Weights of a small mixture-of-experts language model, trained from scratch on English Wikipedia.
Experts: 96 squared ReLU neurons an expert, 6 picks a token.
Below are experts of layer 4 (counted from 0) of a mixture-of-experts language model. Rows are named router (the router's row for the expert), up (a neuron's input weights, with its number) and show model dimensions 0-255. Each number is 128 + 32 x the weight over its row's rms, rounded and kept within 0 to 255.
After each expert's rows: "mostly gets" lists some tokens that are sent to it at least half of the time. This comes from a sample of Wikipedia text that the model never trained on.

# expert 5
router [106 185 121 117 145 136  52 123 162 136 118  77 124 146 165 131 144 139 141  86 128 164 144 130  88 121 127  79 167 120 174  95  54 100 119 117 142 115 136 153 138 130  85 171 106 116 133 144  85 121 139  97 121 189 165 104 112  85 103 104 108 108 127 100 109 183 125 138 151  90 127 119 138 118 201  93 131  76 121 106 176 109  72 157 158 112  30 138 154  75 170 124  97 151 102 130 123 138 131 140 128 133 120  88 117 117  85 141 151 126 106 177 104 116 122 142 203 115 106  93 146 111 192 123 111 114 155 118 135 142  72 199  86 111 111 141  98 137 170 162 109 157 115 177 115 105 157 141 129 116 147  62 192 154 145 102 110 154  73 160 185 144 138 138 130 125 160 116 135 135 126  98 154 152  77 139 173 154 181 115 152 141  71 168 157 186 117  90  97 116 118 168 117  80 153 124 146 104 165 117 138 162  98  92  60 107  78 125 156 114 164 110  75 117 160 116 128 129 132 146 106 160 130  31 157  94 125 114 148 177 109 145  99  32  73 132 128 114 112 121 106 155 147  84 187  92 186 195 104 164 127 152 129  61  78 143]
up5 [155 100 110  92  83 111 157 124 125 167 206 150  96 121 110 158 112 164 153 122 120 120 129 127 137  79 138 142 156 170 113 158 133 139 120 144 135  76  93  69 144  47 107 145 140 145  96 116 146 114 120 144 142 115 127 132 161 123 177 151  95 123 127 130 143 118 115 118 119 104 146  56 146 163 120 164 156 151 153 117  52 105 196  87 121 177 169 188 134 147 126 153 143 135 155 115 123  67 114 103 134 128 162  41 146 133 106 108 104 110 186 165 125 126 115  80 150 136 198 136 193 131 160  97  69 117 125 175 100 137 171 155 162 144 119 175 139  98 118 123 105 143 154 142 220 109 142 128 149 128 184 156 115 126 132 183 163  95  70 159 116 148 149 149 118  81  56  75  89 110 164 117 101  52  90 173  76 131 101 108 188 168 159 101 173 170 145  93 159 163 113  99  99 123 131 131  98 126 151  98 149 130 154 165 153  53 123  83 155 127 128 130  99 131 161 136 105 122 136 171  64 191 102 110 105 119 109 127 183 146 104 146 165  77 137  80 117 181  93  77 155 109 105 173 128 115 144 138 103 156 124 138  99 153  65 185]
mostly gets: " 0", "000", "00", " year", " 2021", " 2023"

# expert 15
router [154 189 138 139 196 162  66 109 111 141 149 188  44 125 118 152 150 158 121 187 150  68 147 163 123 125 112 145 156 146 111 132 159  72  88 164 126  74 109 185 159 109 144 125 130 142  94 168 176  97  89 110 105 131 106 100 114 115 147 105 119 138  91 151 136  82 122 140 150 117 105 137 148 130 145 158  98  72  95  86 120 151 106 107 155 116 132 100  91  79 131 133  79  75  80 153  86 165 113 120 144 124 135 151 113 140 124  81  90 123 101 146 168  93 124 186 124 165 169 132 105  79 140 125 111  65 198 183 131 139 140 112 145 153 112 180 109 150 202 128  91  88 170 106 111 158 158 124 139 118 167 108 119 153 149 135 103 162 133  94  38 144 162 110 121 173  92 117 135 129 158 143 131  82 154 150 156 119 163 203 106 171 115  98 127 147  90 112  80 118 118 129  95  98 109 130 141 127 103 106 104 134  68 176 142 131  98 110 116  93 153 111 154 103 127 151  92 122  45  66  37 117 117 124  66 143  85 117 104 201 115 112 111  70 113 124 185 151 135  98 139 138 114 144 109 166 133  74  84 173  85 161 104 171 126 184]
up5 [147 122  98 131 213 118 135 134  78 121 143 164 154 197 140 132 139 161  90 110 125  89  65 114  75 147 121 148 154  78 107 125 117  52 159 119  86 156 105 109 101 124 181  73 117 137 153 106 148 152 173 152 110 123 171 109 132 160 162 172 155 176  98 143 163 107 165 147  90 144 133  41 140 116 144  45 119 140  90 112 190 127 150 167 108 134 123 160 114 122 156 180  94 136 131 123 151  99  88 128  41 123 115 129 142  89 144 111 165 126 182 123 128  72  82 162 134 156 144 178 103 170 127 172 136 120 123 124  86 108 122 164 114  94 114 143 178  89  86  95 160 179 151  81 107 143 120 129 174 108 133 193 102 104 153 126 104 204  83 149 111 122 170 119 140 125 108 189 111 113 109 119 141 138 128 199 143  80 135 147 121 134  83 161 190  53 162 201 158 178 134 118 167 159 137 114 157 108  78 137 117 141 129 174 107 111  87  80  93 123 149 120 132  85 121 159 152 148 119 159  92 124 154  81 130 179 153  72 104 151 124 142 130 126 133 108 111 138 134 127 189 153 137 177 159 157  81 142 164 125 121  85 191 156 119 171]
mostly gets: " an", " a", " its", "Personal", " any", " Location"

# expert 1
router [149  89 130 140 115  77 110  88 145 115 132  92 219 157 103 163 138 105 137 114 146 105 115  86  85 113 142 109 136 150 194 111 105 175 162  92 160  57 167 145 151 144  80 139 135 116  74  90 122 130 122  97 170 148 186  95 119 130 104 108 131 127 142 107 150 183 121 193 182 122 140 146 156 116 127 122 168  96 115 164 155 126 106 148 170 135 137 180  89 120 170 129 129 124 148 107 117 164 141  85  96 109 110 158 140  88  72 121 119 147 143 169 124 140  69 131 199 129 134 144 135 128 113 119 140 167 120 137  85 183 102 115 110 117 146 149 112 171 157 200  89 166 128 159 139  99 100 131  92 129 146 107 120 104 168 128 122  86 123 171 179 177 121 173 109 113 174 119 160 131 104  86 126 119  69 171  98 175 167 117 165 121 106 190 104 140 124 105  75 105  89 144 144 157 168 119 129 117 135  80 124 166  75  75  89 108  97 159 142  56 132 148  99 121 117  99 109 131 151 127 187 139 108  58 148 115  83  90 121 204 108 115  72  52  98 120 181 109 143 141 107  95  96 140 147  88 131 176 118 133 122 207 166  80  25 140]
up5 [144 167 135 102  92 112  92 179 150 148 145 159 136  70 123 137 173  97 141 115 123 154  92 146 132 116  50 113 168 103 102 145 128  99 156 156 144  88 142 123 121 154  92 147 120 179 113 113 177 166 105 125 120 112 119 106 142 122  88 130  46 131 153 106 147 153 136 156 136 173 183 203 106 177 125  70 156 160 192 186 150 150  86 147 144 181 125 128 139 111 130 135  87 118 173 150 170 138 107 173 140  82 125 118  99 175  65  72 145 175 150  91 119 183 143 103 159 103 101 177  77 175 121 152 150  93 160 142 102 151 157 131  69 153 107 119  96  60 126 149 162 102 104 136  95 132 184 165 122  94 160 107  86 163 188 116  94 146 116 161 108  70 124  65 128 151 130  97 140 164  97 137 162 141 107 102 110  46 100 139 117 163 142 137 187 145 167 126 198 137 143  97 148  87 146 111 128 132 190 105 152 118 164 145 141 135 138 186 155 161  83 127 102 120 140 135 168 110 111 107 153  91 140 122  97 113 105  44 156  85  67 124 148 191  90 139 127 121 105  87 148 142 176  97 164 149 127 123 158 128 153 129 107 162  52 176]
mostly gets: " 0", "0", "4", "9", "8", "00"

# expert 13
router [108 148 144  92 177 139 103 121 144 146 147 175  63 126  91 157 176 175  84 182 122 113 121 165 152 162 147 143 157 133 132  98 113 128  89 146  99  97 110 128 145  95 149 134 151 158 101 161 164  92  84 110 110 125 135  91  72 129 106 118 138 147 132 154 143  79  97 130 121 137 117  82 118 124 178 140  61 120 152  78 179 101  96 151 123 130  71  94  63  86 131 134 121 105 156 108 132 101  95 123 140  94 139 120 133 135 150 117  34 146  72 143 198 115 117 169 140 194 186  98 121  64 114 153 176 132 111 164 180 154 167 122 181 142 127 151 107 158 187 105  69 139 151 142  91 147 184 174 178  96 194 102 159 146 170 120  83 153  95 126 104 157 147 138 143 132 101 133 139  88  94 126 125  88 115 166 164 152 164 138 118 157  95 103 153 171 125  98 135 152 148  96 106 123 151 154 175 141  81 115 121 117 113 144 133 120 159 134 189  98 166 110 112 110 130 156 114 109  32  53  87 102 153 141  90 144  82 136  99 169  76  80 140 115 125  89 142  91 137 129 179  66 126 145 100 141 148  90 104 178 117 183 136 202  96 190]
up5 [136 127 139 147 142 145 139 210 174 139  80  95 137  75 116 117 105 136 123  63 137 119 126 138 191 145 129 130 142 158 117 119  97  82 101  75 141 128 217 172  71 154  84 146 106  44 176  74 164 126 132 119 141 138  98 141 149 133  76 112  91  88 116 114 141 175 157 163 147 116 104 157 122 124 118 120 141 146 145 203 178 125 179 147 113 165  83 106 164 158 151 125 118  69 100 112  82 138 112 102 160 139  94  95  92 109 181 132 146 145 107 127 127 144  78 118 151  74 112 110 164 184 137 110 135  78 153 142 113 136 146 141 142  94 142 117  74 132 129 163 129  81 101 221  85 106 110 145 107 139 135 169 120 133 115 122 109 153 127 113 140 145  77 145  98 148 153 110 123 125 151 132 142 131 101 111 152 134 121 149 140 109 121 158 121 119 145 172 122 137  52 114 111 168 123  93 134 137 183  99 162 106 139 124 170 186  96 142 128  95 135 117 160 131 161 146 161  91 105 154 178  74 160  79 108 187  67 179 160  97 184 210 162 149 183 114 102 119 119 151  58 185 195  94 130 160 158 163 114  72 149 139  78  72 104  79]
mostly gets: "\n", "==", "===", " ==", "\n ", "″"

# expert 12
router [123 102  79 125 164 138 153 155 139 148 136 173 114  56  87 130 178 108 114 136 148 104  64 160 151 137 121 129 161 122 142 123 103 148 112  92 102 163 152 103 112 149 124  66 116 173 171 120 110 120 178  92  79 144 149 121 136 109 133 125  99 147 145  76 167  87 131 183 124  96 162  76 124 106 181 135  63  88 126 106 117  80 129  97 139  90  85 120  88 135  98  98 112  99 157  82 124 140  77 124 162  88 101 132 126 137 152  93  96 101 135 143 167 112 145 100 111 183 168 122 133 125 134 134 139 135 141 197  95 113 103 106 226 131 117 163 121 194  84 145  66  56 198 130 101 145 150 204 136 119 136 122 108 129 111 121 152 105  47 126  85 140 118 179 121 128  89 176 160  95  77 106 128  76 130 121 106 118 102 191 171 151 162  82 188 141 133 106 107 103 130  86 129  94  89 121 141 145 113 121 147 147  82 157 110  82 108 116 136  86 163 157 132 120 105 105  74 168  57  63  60 123 171 146 118 117  81 126 157 146  84 142 167 102 133  90 142 143 132  87 151 139 135 132 113 158 102 117 111 150  95 188 138 217 141 180]
up0 [182 158 103  77 143 148 108 186 197 174 124 150 141  95 123 152 108 155 100 171 149 129  81 138 143 159  67  89 124  74 150  99  82 139 126 110  97 100  64 152 114  74 145 114 118 123 146 118 134  82 100  68  92 115  94 134 167 103 105 128 131 163 117 112  90 127  75 144 139  85 148 136 142  95 107 133 124 102  98 116 114 205 107  99 145 130 175 132 120 130 134 183  99 105 146 143 122 106  78 124 183 189  97 151 118 169 157 122 185 177 192 166 147 109 161 132  81 114 104 126  94 106  93 124 171 155 150 123  97 107 130 112 117 120  92 126 125 111 123 155 113 178 106  98 158 111 146 156 205 149 150 168 203  46  92 147 146 182  70  95 167 154 113 167 162 156  96 152  84 146 136  75 137 127 122  94 113  99 135  95 165 148 102 132  60 117 117 116 118 115 121  93  46 138 140 102 163 138  60 124 137 134 162  92 142 111  83  64 164 188 129 145 112 138 112 151 142 130  86  98 123 144 138 153 182 115 118 135  77 117  87 133 145 157 143 112 140 152 100 125 106 102  97 152  74  81 141 151  93 233  79 150 158 166 149 122]
mostly gets: "==", "===", " a", " its", " an", " their"

# expert 0
router [102 135  72 117 151 109 149 170 157  99 107 100 130 168 108 134 162 139 146 100 110 151  76 122 152 151 168 125 170 104 167 156  37 139 131 143 136  99 197 161 139 156 104 127 100 132 112 137  61 137  95  76 127 192 172  99 135 145 155 141  99 129  36 102 124 163 102 136 123  96 109 110 155 148 124  97 162 103 161 116 152  91  97 169 104 117  77 139 106 110 122 121 149 141 192 153 142 159 104 110 119 111 135 140 163 149 120 125 121 104  87 150  73 117 149 169 198 173 136 103 153 154 159 121 123  91 144 149 148 176 132 161  94 151  80  98 109 157  85 160 152 141 136 174 118  47  99  57 149 158 156  70 195 119 130 104 142 171  90 171 171 136 107 149 111  91 158 102 131 152 134 150  96 158 134 183 146 216 174 134 119 177 127 146  91 176 162 107 141  91 112  87 113 124 160 107 131 132 150 178 152 147 105  99 110  87  89 139 153 128 167 149 172 173 166 114 148 126 132 139 124 197 167  58 125  94 174 160 143 165  65  93 115 151 108 141 124 123 142  99 126 163 103 147 109 178 105 193 107 132  87 110 134  84  41 154]
up5 [246 118 180 100 118 155 140 116 108 141 160  95 156 177 126 119 116 149 123 128 150  68 126  93 157 114  98 120 114 146 130 129 160 146 112 133 114  94 110  60 128 106 156 147 207 107 135 144 165 138 101  92 157  68 109 100 126 169 114 177 116 139 122 152 116  90 139  87 146 147  74  70 145 131  46 123 141 156 196  82 141 167 141  95 110  96 120 107 133  85  93  56 113 170 147 127 136 148 108 123 179 114 101 118 128 193 118  88 147 141 158 102 147 177 105 135 132 147 186  92 131 150 167 139 112  73  85 128 132 122 204  69  97 110 159 135  98 141 119 110  86 136 163 110 124 124 150 121 108 166 118 164 125 156  84 148 174 145 128 132  88 154 158  75 127  95 121 165 104 142  86 149 129  95 109 117 154 137 148  98 115 178 115 170 118 100 115 112 117 124 113 118 142 104 141 111 105 158 116 133  96 135 191 213 197  71 154  98 118 164  86  71 169 117 128 163 180  68 100  93 128 147 196  87 183 119  71 121 119 100  83 114 131 156 173  84 104 150 170 155 149 117  91 143 114 136 160 143 122 108 117 122 128 100  83 222]
mostly gets: " $", " 0", " −", "–", " won", " 2013"